config.toml
experts_per_token = 4
d_shared_expert = 0
vocab_size = 32768
beta1 = 0.95
beta2 = 0.95
train_tokens = 1066000000
Below are experts of layer 4 (counted from 0) of a mixture-of-experts language model. Rows are named gate (a neuron's input weights, with its number), up (a neuron's input weights, with its number) and show model dimensions 64-127. Each number is 50 + 12 x the weight over its row's rms, rounded and kept within 0 to 99.
Before each expert's rows: a language model's description of what the expert responds to. This comes from a sample of Wikipedia text that the model never trained on.

# expert 55
It responds to: Articles and possessive determiners the, a, his, their, its, her, usually after prepositions, before nouns such as first, own, same.
gate0:64 51 56 56 42 72 64 48 44 47 53 42 51 46 39 43 69 45 34 48 29 39 66 27 60 41 58 51 54 39 62 62 49 39 45 27 61 38 52 33 47 58 40 39 52 60 36 45 59 29 40 41 53 32 49 65 32 52 47 51 26 51 63 58
up0:55 47 32 42 47 51 33 34 51 28 50 52 56 47 44 62 41 68 56 59 45 50 51 63 36 49 47 24 52 56 45 41 53 56 51 53 50 41 63 53 54 41 49 42 62 33 61 73 60 71 54 46 60 48 71 38 53 54 63 56 55 49 39 54

# expert 9
It responds to: Small number words and digits, often in tables, coordinates and population counts, plus quantifiers, such as two, several, 2, 19.
gate0:53 44 51 60 55 59 47 40 69 48 59 55 68 53 33 49 40 52 42 56 34 53 65 16 60 41 69 43 28 55 51 41 38 53 52 30 49 43 44 29 32 50 41 60 81 66 61 56 44 49 26 46 65 42 64 72 44 44 54 36 60 51 79 45
up0:45 51 38 38 43 37 38 42 61 29 34 61 65 34 37 56 51 46 58 45 31 65 55 51 30 47 37 60 72 46 37 48 37 35 53 68 35 68 42 54 51 39 43 55 38 41 55 33 45 48 43 36 45 46 65 39 41 74 55 74 54 34 58 43

# expert 41
It responds to: Measurement and time nouns and topical adjectives, such as years, km, minute, Date, public, political, evolutionary, species.
gate0:65 55 33 51 32 57 42 45 45 61 66 42 61 43 58 66 25 61 45 74 49 61 67 52 46 58 57 38 47 38 54 66 51 46 56 30 73 29 49 44 49 63 41 36 80 51 52 72 42 52 36 34 46 51 55 67 40 53 48 56 34 46 87 59
up0:50 52 45 63 32 31 55 57 47 56 53 58 36 52 61 57 59 56 66 64 62 37 55 25 41 25 43 73 49 45 47 43 33 44 54 44 36 59 52 44 35 54 44 60 44 32 59 42 59 30 51 62 62 19 63 60 46 34 45 59 42 47 47 62

# expert 11
It responds to: Initial capitals, abbreviations and first pieces of proper names, such as SS, AFC, United, New, Haj-duk, often after table pipes.
gate3:47 32 56 46 44 53 58 57 79 31 40 32 62 70 35 49 50 74 40 48 63 26 46 54 53 38 53 65 45 36 44 33 31 54 38 39 52 57 45 59 48 76 54 40 51 43 34 54 49 52 47 35 77 29 48 39 53 54 65 51 48 52 51 53
up3:35 36 52 64 48 26 41 23 59 43 66 51 39 55 44 38 60 57 50 51 52 52 58 49 54 51 37 50 60 35 27 52 36 63 43 51 56 62 54 19 61 39 46 45 57 62 57 39 45 60 30 29 55 68 60 35 49 63 62 45 44 63 54 57

# expert 38
It responds to: Ordinals such as first, second, third after the or his, plus number pieces in coordinates and tables and word-initial capitals.
gate0:51 44 56 71 47 63 22 48 61 47 50 55 67 48 57 46 39 64 48 33 61 37 59 51 40 60 44 26 38 60 44 43 50 65 34 62 34 59 60 38 66 47 39 46 48 53 48 77 40 33 37 52 25 32 38 66 25 46 52 46 47 59 51 55
up0:65 47 52 48 55 53 56 65 55 39 53 50 50 40 48 70 54 70 48 40 51 35 56 39 66 37 61 51 43 73 60 35 38 40 53 37 52 67 41 71 43 38 57 59 63 33 43 21 69 37 46 46 63 69 59 39 52 50 56 63 41 60 46 66

# expert 27
It responds to: Final periods, often fused with word endings, and line breaks that close a sentence or heading, such as s., ing., ".
gate0:58 63 45 42 41 49 36 49 53 59 67 51 60 55 47 57 51 48 44 40 47 55 48 47 67 54 43 51 50 41 44 55 62 43 55 43 55 43 43 43 42 36 31 57 60 70 53 57 51 39 41 61 28 36 50 38 44 45 60 46 51 41 65 61
up0:51 60 55 62 42 37 51 55 54 47 49 50 46 42 41 57 59 58 45 45 38 44 55 51 52 60 62 65 43 61 62 33 39 52 60 53 60 41 29 49 71 41 51 40 69 47 28 62 52 51 34 56 59 38 51 34 54 63 48 63 52 62 60 37

# expert 59
It responds to: Line breaks ending infobox lines, list items and table rows, plus heading equals signs like ==, ===, career==.
gate3:49 39 37 32 42 50 69 43 44 53 40 54 58 55 42 34 60 69 44 49 75 45 67 43 45 41 55 64 54 34 34 57 33 53 43 45 49 34 31 60 26 63 40 45 49 34 38 42 58 52 40 47 57 39 55 18 54 46 53 44 51 37 62 58
up3:39 53 58 46 56 33 62 45 56 55 51 55 58 68 41 46 46 57 35 58 53 43 45 45 56 57 59 47 31 67 51 65 71 36 71 52 44 38 71 56 68 37 45 58 39 54 34 37 56 35 46 68 40 66 49 75 55 34 61 46 52 53 60 54

# expert 51
It responds to: Inner or ending pieces of foreign names, such as ir, al, am, plus size and degree words like large, very, -ly.
gate0:50 46 52 59 30 34 48 45 59 54 51 37 70 49 57 72 34 65 41 44 58 44 72 63 57 57 51 48 39 53 50 41 40 55 38 41 55 43 50 42 47 60 61 43 67 32 58 54 56 50 31 57 58 44 45 39 40 51 46 41 34 35 63 30
up0:50 49 58 44 44 33 26 74 30 42 43 56 53 26 66 60 38 41 70 45 49 57 44 47 46 42 64 41 55 25 43 60 40 56 52 34 55 49 29 60 47 36 41 53 49 47 50 45 63 56 58 52 44 32 65 53 49 36 72 46 67 48 47 77

# expert 13
It responds to: Digits and number tokens in tables, statistics, codes and scores, such as 1, 5, 46, 3:, often beside pipe separators.
gate0:67 55 45 43 55 56 49 42 38 68 74 46 46 46 60 39 58 48 46 36 54 44 61 47 57 56 68 38 38 55 56 48 49 51 47 40 67 27 46 52 43 33 32 63 68 50 51 70 51 36 50 32 55 54 46 64 47 67 45 33 28 47 57 25
up0:23 44 67 61 63 49 70 64 56 41 54 48 42 56 57 72 60 36 43 47 50 55 42 38 26 47 57 76 76 57 60 52 56 53 53 43 64 58 46 53 49 41 31 52 70 48 56 69 59 69 63 38 55 41 36 42 23 51 73 58 47 69 52 57

# expert 4
It responds to: Indefinite articles a/an, month names and day numbers in dates, line breaks, and approximators like about, around, over.
gate0:56 49 43 60 54 39 44 38 31 36 50 55 55 53 68 66 46 72 42 48 35 65 54 41 74 58 48 63 54 36 14 58 26 35 45 44 65 60 55 28 49 57 56 44 48 49 59 57 60 58 43 31 70 43 63 57 48 42 54 35 65 49 55 56
up0:44 46 55 55 36 55 44 72 41 32 72 62 56 48 51 85 78 61 55 50 32 43 63 54 33 57 55 47 56 48 22 56 49 67 48 21 48 42 16 59 73 38 34 35 54 48 54 59 42 31 60 51 62 55 56 45 41 60 38 39 48 46 44 62

# expert 12
It responds to: Surnames and their closing pieces such as -son, -ton, -mann, -berg, with whole names like Johnson, Wilson, Jones, often in lists and tables.
gate0:65 47 44 68 44 46 45 49 48 56 49 56 55 53 29 56 49 64 36 44 57 58 41 48 44 61 35 42 41 47 52 58 46 44 38 70 44 62 38 58 40 79 46 39 56 70 55 34 54 36 49 55 43 05 53 54 63 47 47 36 42 53 79 34
up0:56 68 43 67 38 36 53 71 40 41 72 47 37 33 51 68 65 41 58 45 63 59 59 33 24 45 52 60 49 49 35 46 42 64 53 57 56 37 48 60 51 39 47 52 55 49 87 48 51 58 61 54 59 26 77 55 43 56 69 48 49 36 40 47

# expert 58
It responds to: Nationality adjectives and country names (American, British, United States, Russia), especially after the, of, United or in infobox fields.
gate3:34 43 36 41 47 43 68 63 74 50 40 42 56 54 51 63 59 59 68 25 60 41 67 36 61 55 60 61 53 65 47 34 44 67 48 42 48 37 41 32 51 54 48 38 47 48 65 56 29 47 52 48 51 61 46 47 50 73 61 47 38 35 55 52
up3:37 60 55 50 56 31 77 48 55 33 66 52 72 50 49 26 42 42 37 62 48 52 60 37 37 74 40 40 54 42 22 73 57 44 49 62 41 46 48 39 45 53 54 57 53 66 54 49 62 60 40 44 65 42 42 44 60 58 53 62 37 78 42 63

# expert 21
It responds to: Line breaks before headings, list items or paragraphs, plus capital letters and digits at line starts, such as L, M, ==See.
gate0:57 44 41 40 47 41 33 39 44 61 34 53 66 59 66 57 53 43 35 59 56 46 64 28 52 34 37 61 34 46 52 53 61 56 44 39 48 32 40 43 26 51 49 68 60 39 34 54 42 43 72 54 51 41 52 56 39 63 47 33 43 59 65 33
up0:69 42 46 76 49 60 62 36 46 47 57 67 62 44 39 51 45 69 41 32 52 46 41 43 13 50 53 45 76 52 36 53 47 41 53 69 62 38 67 63 68 44 27 47 46 67 51 51 71 73 65 55 43 36 65 45 37 40 62 47 37 64 45 47

# expert 42
It responds to: Ordinal and superlative words like first, last, only, Oldest, and second halves of place names like New York, Long Beach, or empty cells.
gate3:43 55 39 47 39 52 63 20 65 62 57 29 48 49 32 43 60 64 47 34 34 40 55 82 58 30 54 48 60 58 53 50 42 48 50 50 34 52 33 47 58 65 64 50 79 67 51 47 61 56 45 43 51 52 57 33 42 50 28 61 47 40 33 85
up3:41 34 63 54 56 34 54 30 62 32 60 62 49 56 41 47 41 62 62 52 48 25 42 32 33 61 33 67 44 39 38 71 56 36 33 63 74 62 81 34 40 40 46 46 56 27 44 64 62 44 29 34 53 44 61 66 68 50 65 49 58 41 70 58

# expert 54
It responds to: Word pieces right after a single capital letter in names, especially in tables, e.g. D-ri-ffield, F-ons-eca, and asteroid table terms like JPL, MPC, all.
gate0:59 47 50 41 44 53 63 41 39 49 35 65 62 36 44 45 47 69 26 38 61 51 75 29 62 53 45 36 42 62 37 48 47 50 58 53 55 48 54 58 46 58 56 41 75 53 53 55 63 51 44 44 35 51 42 40 57 68 49 44 31 58 68 44
up0:36 69 53 61 43 55 58 55 66 51 51 52 34 32 39 48 48 64 56 48 43 37 56 64 21 24 56 57 64 69 51 38 58 49 50 77 55 54 26 54 44 45 46 61 68 39 55 36 64 41 45 25 46 37 73 35 60 42 49 57 47 66 38 48

# expert 37
It responds to: "and", "or", "&", "et" joining items, plus inner pieces of foreign words, accented letters and CJK bytes in names and titles.
gate0:43 51 47 60 56 55 25 52 39 58 75 62 59 44 46 51 41 39 36 40 39 43 70 40 50 55 44 56 34 50 69 34 46 36 33 52 48 29 32 63 63 43 51 46 64 68 72 68 55 34 47 57 44 48 47 42 50 66 70 34 59 52 73 55
up0:32 55 43 55 37 46 61 60 58 36 37 33 33 22 54 48 54 45 42 62 48 50 56 50 47 53 60 51 69 48 50 37 29 44 52 62 53 55 50 59 62 51 41 30 75 51 48 56 77 30 53 55 54 52 62 41 36 63 65 53 60 75 39 44

# expert 33
It responds to: Final vowel-ending pieces of Romance, Slavic and other foreign names and words, such as a, ia, ina, ata, re.
gate0:48 31 48 42 44 73 51 43 69 82 46 27 59 61 47 62 33 38 50 29 61 39 56 47 49 66 38 29 54 62 58 59 54 17 48 45 62 32 39 40 47 48 37 69 70 31 52 75 34 56 55 36 64 37 47 35 56 61 52 33 60 49 63 63
up0:44 72 48 47 58 55 63 63 22 41 46 75 40 38 57 64 52 59 53 67 51 45 55 36 56 50 45 52 59 53 31 48 67 57 56 60 46 75 40 51 43 51 44 51 52 72 52 42 70 47 59 48 32 49 58 69 43 47 51 51 34 57 36 65

# expert 23
It responds to: Word pieces carrying a sentence-final period, such as ed., s., Netherlands., plus month names, The starting titles, and table pipes.
gate0:46 41 56 44 43 25 50 46 57 55 62 47 45 39 48 40 42 55 21 42 22 46 73 60 55 38 34 58 47 28 66 54 61 49 38 33 54 39 43 64 56 61 32 36 50 68 48 60 39 47 24 35 32 45 31 66 65 55 71 28 51 45 46 52
up0:38 56 43 47 55 36 41 64 53 61 36 39 41 41 49 49 48 65 52 44 58 43 55 46 41 37 52 67 53 41 36 60 36 72 40 57 43 59 42 74 55 32 34 51 52 68 40 68 30 70 49 52 35 34 62 62 22 48 62 50 46 63 52 57

# expert 6
It responds to: Digits inside numbers, years and coordinates, and short mid-word pieces of names in tables and stats, e.g. 1993–94, 43.66%, Shiels.
gate0:70 40 44 74 44 56 57 38 37 67 49 48 48 36 53 47 40 33 28 52 50 47 71 75 34 54 66 43 36 45 63 38 50 46 51 51 48 50 33 45 48 65 46 43 61 50 46 58 82 39 57 35 37 44 52 58 37 46 41 43 51 39 70 54
up0:57 59 35 43 24 26 45 56 57 40 72 60 31 34 42 62 81 59 42 45 55 43 57 32 34 28 51 55 56 47 31 40 18 53 52 65 48 45 39 49 49 53 46 58 57 64 31 44 57 65 51 38 40 28 56 48 27 48 62 37 67 30 52 54

# expert 46
It responds to: Very common function words the, and, by, and the leading pipe that opens a new table row after a line break.
gate0:39 34 42 56 79 41 65 50 56 83 55 44 52 28 40 63 53 38 29 55 56 52 74 37 49 52 73 18 58 43 43 55 50 50 44 30 43 41 70 55 59 52 54 37 75 56 57 42 43 44 41 46 53 32 41 59 56 43 81 53 55 42 56 51
up0:33 54 35 48 56 28 67 45 63 56 52 51 45 33 27 66 41 43 57 48 42 48 51 39 21 57 49 48 48 50 34 29 58 40 50 39 43 54 46 57 64 54 34 33 75 61 50 63 48 58 64 56 32 42 48 48 34 43 66 55 53 41 48 34

# expert 34
It responds to: Past participles after was/is/be (used, called, described, built), -ed endings as in Mao Zedong, and number or blank cells in tables.
gate3:51 60 46 33 54 61 66 56 66 54 60 49 41 49 29 54 54 59 50 52 64 32 57 57 46 45 65 47 46 43 44 49 27 38 39 58 64 44 53 36 44 31 27 48 69 46 54 45 58 42 50 60 52 44 60 39 66 49 23 65 55 45 44 41
up3:49 60 59 43 43 46 81 23 62 24 75 77 47 39 49 31 48 70 51 35 67 28 44 41 33 40 57 49 17 44 51 64 40 38 52 47 54 60 68 22 37 60 37 25 55 42 60 50 54 60 49 67 57 49 58 54 46 43 52 63 47 38 59 56

# expert 49
It responds to: Pipe separators in stats tables and the preposition "on"/"On" as in played on, serves on, go on, plus single, second.
gate0:54 51 46 61 35 47 57 38 61 61 54 39 48 69 70 52 39 45 23 52 50 30 71 43 49 39 27 50 46 35 58 50 44 36 45 40 53 49 56 59 46 53 40 71 70 60 58 71 43 44 42 22 45 38 54 48 58 61 61 45 57 54 53 61
up0:60 63 26 45 61 32 50 57 52 52 33 58 54 48 48 58 51 63 62 43 33 41 47 28 26 41 43 57 66 41 17 44 42 39 42 64 31 57 52 58 40 37 28 38 60 62 62 71 40 43 56 66 57 51 52 63 35 57 66 77 54 51 51 51

# expert 47
It responds to: Function words opening a predicate or phrase, such as as, a, be, its, their, It, During, in described as or is a.
gate0:32 38 50 63 45 59 54 53 44 36 68 53 61 43 47 51 51 42 29 27 58 65 80 50 62 46 55 33 37 27 58 70 42 38 55 51 52 62 46 38 43 41 69 23 70 52 48 62 45 46 43 42 43 49 63 46 55 53 54 54 37 50 56 53
up0:56 40 54 37 34 55 54 54 54 61 80 54 50 47 60 46 55 66 46 36 42 39 88 40 42 47 55 35 36 42 26 44 57 49 38 35 50 44 43 48 55 29 46 62 49 46 47 66 43 45 41 42 47 39 37 44 60 60 57 63 36 49 48 55

# expert 17
It responds to: Prepositions of time and place after verbs in biographical prose, such as in, at, during, until, near (died in, held at).
gate0:64 54 24 66 45 65 48 48 43 60 65 60 50 51 58 51 55 47 50 29 65 42 68 48 69 57 48 49 31 67 40 47 43 63 46 43 57 54 52 60 36 30 44 09 47 56 61 68 58 41 43 42 57 25 46 41 28 62 63 30 51 52 53 71
up0:59 49 46 51 55 59 53 49 49 34 41 58 31 57 58 45 50 62 51 43 49 32 59 30 31 57 45 52 64 50 23 56 33 57 43 33 43 60 66 63 39 44 64 50 52 34 46 63 40 55 47 47 57 40 41 39 42 63 47 51 51 63 37 67

# expert 3
It responds to: Abstract or action nouns and their suffix pieces after a, an or was, often before of, such as development, loss, -ment, -ation.
gate3:22 48 47 40 73 65 46 53 51 41 46 38 37 45 32 60 47 82 53 34 83 70 45 55 74 46 33 29 54 65 27 63 51 21 58 44 49 39 41 60 32 54 44 40 66 59 43 55 38 55 55 45 58 22 46 37 48 38 46 67 41 39 53 65
up3:52 45 44 46 90 37 48 59 61 34 65 52 59 49 44 40 48 63 41 85 51 31 63 59 43 56 33 48 61 59 44 61 48 32 52 32 51 58 81 12 54 45 40 53 59 63 29 50 56 50 24 27 62 46 48 36 40 51 50 50 48 79 62 49

# expert 61
It responds to: Opening pieces of split words and prefixes such as p, c, cl, bar, pre, non, inter, plus hyphens and minus signs in tables.
gate0:58 44 63 57 50 50 53 43 53 71 40 42 62 62 38 66 20 63 33 54 43 53 59 51 40 69 32 37 50 47 35 45 52 38 39 51 65 42 65 50 24 40 52 47 40 66 09 46 56 26 50 38 32 22 74 54 48 61 75 43 40 64 67 48
up0:61 45 55 57 62 44 26 63 49 65 53 28 47 45 62 58 58 66 73 38 46 51 55 46 62 65 61 59 69 30 37 68 63 54 60 57 57 58 56 67 56 43 45 50 61 69 29 54 58 47 54 47 47 34 50 60 25 39 71 59 31 44 40 53

# expert 32
It responds to: First pieces of split words, often single letters or consonant clusters such as f, J, h, sp, l, in names, etymologies and rare words.
gate0:84 62 48 63 40 54 73 50 45 46 35 45 69 45 67 44 39 57 38 52 58 48 52 55 76 40 37 23 24 61 45 42 55 49 44 56 55 40 41 34 42 37 61 36 62 48 63 51 24 35 67 54 50 30 56 48 27 63 64 49 48 71 65 47
up0:49 50 53 50 52 46 19 62 47 42 57 40 52 27 41 58 67 51 53 49 34 36 60 32 58 47 31 49 45 74 41 46 55 58 61 54 55 55 36 45 53 49 42 59 62 48 36 39 65 46 62 40 55 18 73 36 49 29 67 33 52 63 43 64

# expert 26
It responds to: Determiners opening a noun phrase in running prose, mostly the, a, an, The, this, any, these.
gate0:44 53 39 55 51 48 44 60 45 44 65 63 43 30 58 66 54 71 39 39 59 46 46 27 41 45 63 54 53 46 55 77 52 37 57 53 61 52 42 56 60 44 55 50 61 46 65 27 48 40 40 30 59 18 37 44 62 52 61 30 15 57 66 58
up0:43 58 31 44 63 57 67 52 54 49 50 56 65 33 40 62 39 48 47 66 42 61 62 42 38 51 54 30 37 55 43 54 49 49 46 44 25 47 63 45 28 65 40 37 58 48 22 41 45 66 37 60 41 50 66 58 50 73 77 53 50 44 58 53

# expert 50
It responds to: Suffix pieces such as -ing, -ation, -ment, -ed and whole -ing or action nouns like building, development, farming, placing.
gate0:79 35 26 74 47 27 45 29 28 60 38 51 55 33 55 67 44 51 53 52 46 49 71 26 66 60 63 36 29 48 60 57 46 44 60 30 57 59 35 53 41 35 30 38 47 46 62 37 57 38 49 57 37 44 51 46 60 45 60 43 60 36 66 50
up0:39 41 43 65 48 59 42 41 63 31 47 64 40 54 67 59 59 58 68 54 40 42 43 56 22 41 52 50 59 46 50 27 53 56 44 55 35 36 49 59 48 34 45 66 66 55 32 57 52 54 42 49 45 53 80 47 39 55 72 64 50 44 45 57

# expert 28
It responds to: Mid-word pieces of foreign surnames and place names (Ge-ist, Gros-ick-i), score ranges like –0, –11, and modals will, would, may.
gate0:77 65 45 48 55 80 63 50 52 68 44 61 50 38 39 64 57 53 53 41 50 37 43 33 44 55 54 40 42 57 37 48 56 60 27 44 60 40 44 32 44 37 48 29 68 59 33 42 34 44 51 38 30 15 44 51 42 58 52 36 40 49 42 55
up0:46 47 46 37 26 37 27 64 56 35 55 42 49 37 56 43 49 59 29 51 45 52 51 73 38 43 51 41 56 50 47 41 53 66 48 58 41 55 49 61 66 42 56 75 77 37 50 52 76 63 57 54 65 65 73 42 39 49 57 70 61 63 53 58

# expert 45
It responds to: Given names and initials that begin personal names, often in tables and cast lists, such as John, Robert, Erik, Mikhail.
gate0:60 47 26 51 50 48 42 41 36 69 54 64 47 41 49 61 56 44 51 38 68 66 82 40 50 38 34 47 39 51 49 33 46 40 54 28 42 29 21 43 52 37 74 61 56 45 47 51 57 40 49 62 35 35 33 58 59 39 58 33 62 71 65 61
up0:69 43 53 58 21 32 55 56 57 42 56 42 56 21 49 78 57 39 62 46 63 57 63 31 45 42 38 48 70 52 48 43 47 25 49 47 33 51 48 45 55 37 44 58 54 62 50 41 45 52 64 55 51 59 48 38 43 54 54 53 36 58 47 56

# expert 39
It responds to: Final suffixes of Latin, taxonomic and foreign names, such as us, ius, ova, ville, plus common prepositions like in, for, from.
gate0:51 61 45 67 30 47 50 40 35 67 62 57 54 42 59 38 39 44 46 33 52 55 65 52 33 42 68 37 26 55 66 47 57 25 41 51 63 53 71 43 50 48 42 64 53 56 43 62 50 47 31 48 27 21 39 43 57 51 57 51 51 62 46 60
up0:67 46 51 52 55 58 39 59 37 30 70 59 56 28 59 60 62 56 55 36 45 32 28 32 42 54 67 52 65 67 32 55 50 59 48 48 29 36 51 58 52 41 56 32 54 52 51 57 52 57 64 70 55 42 44 56 49 65 54 72 46 55 49 53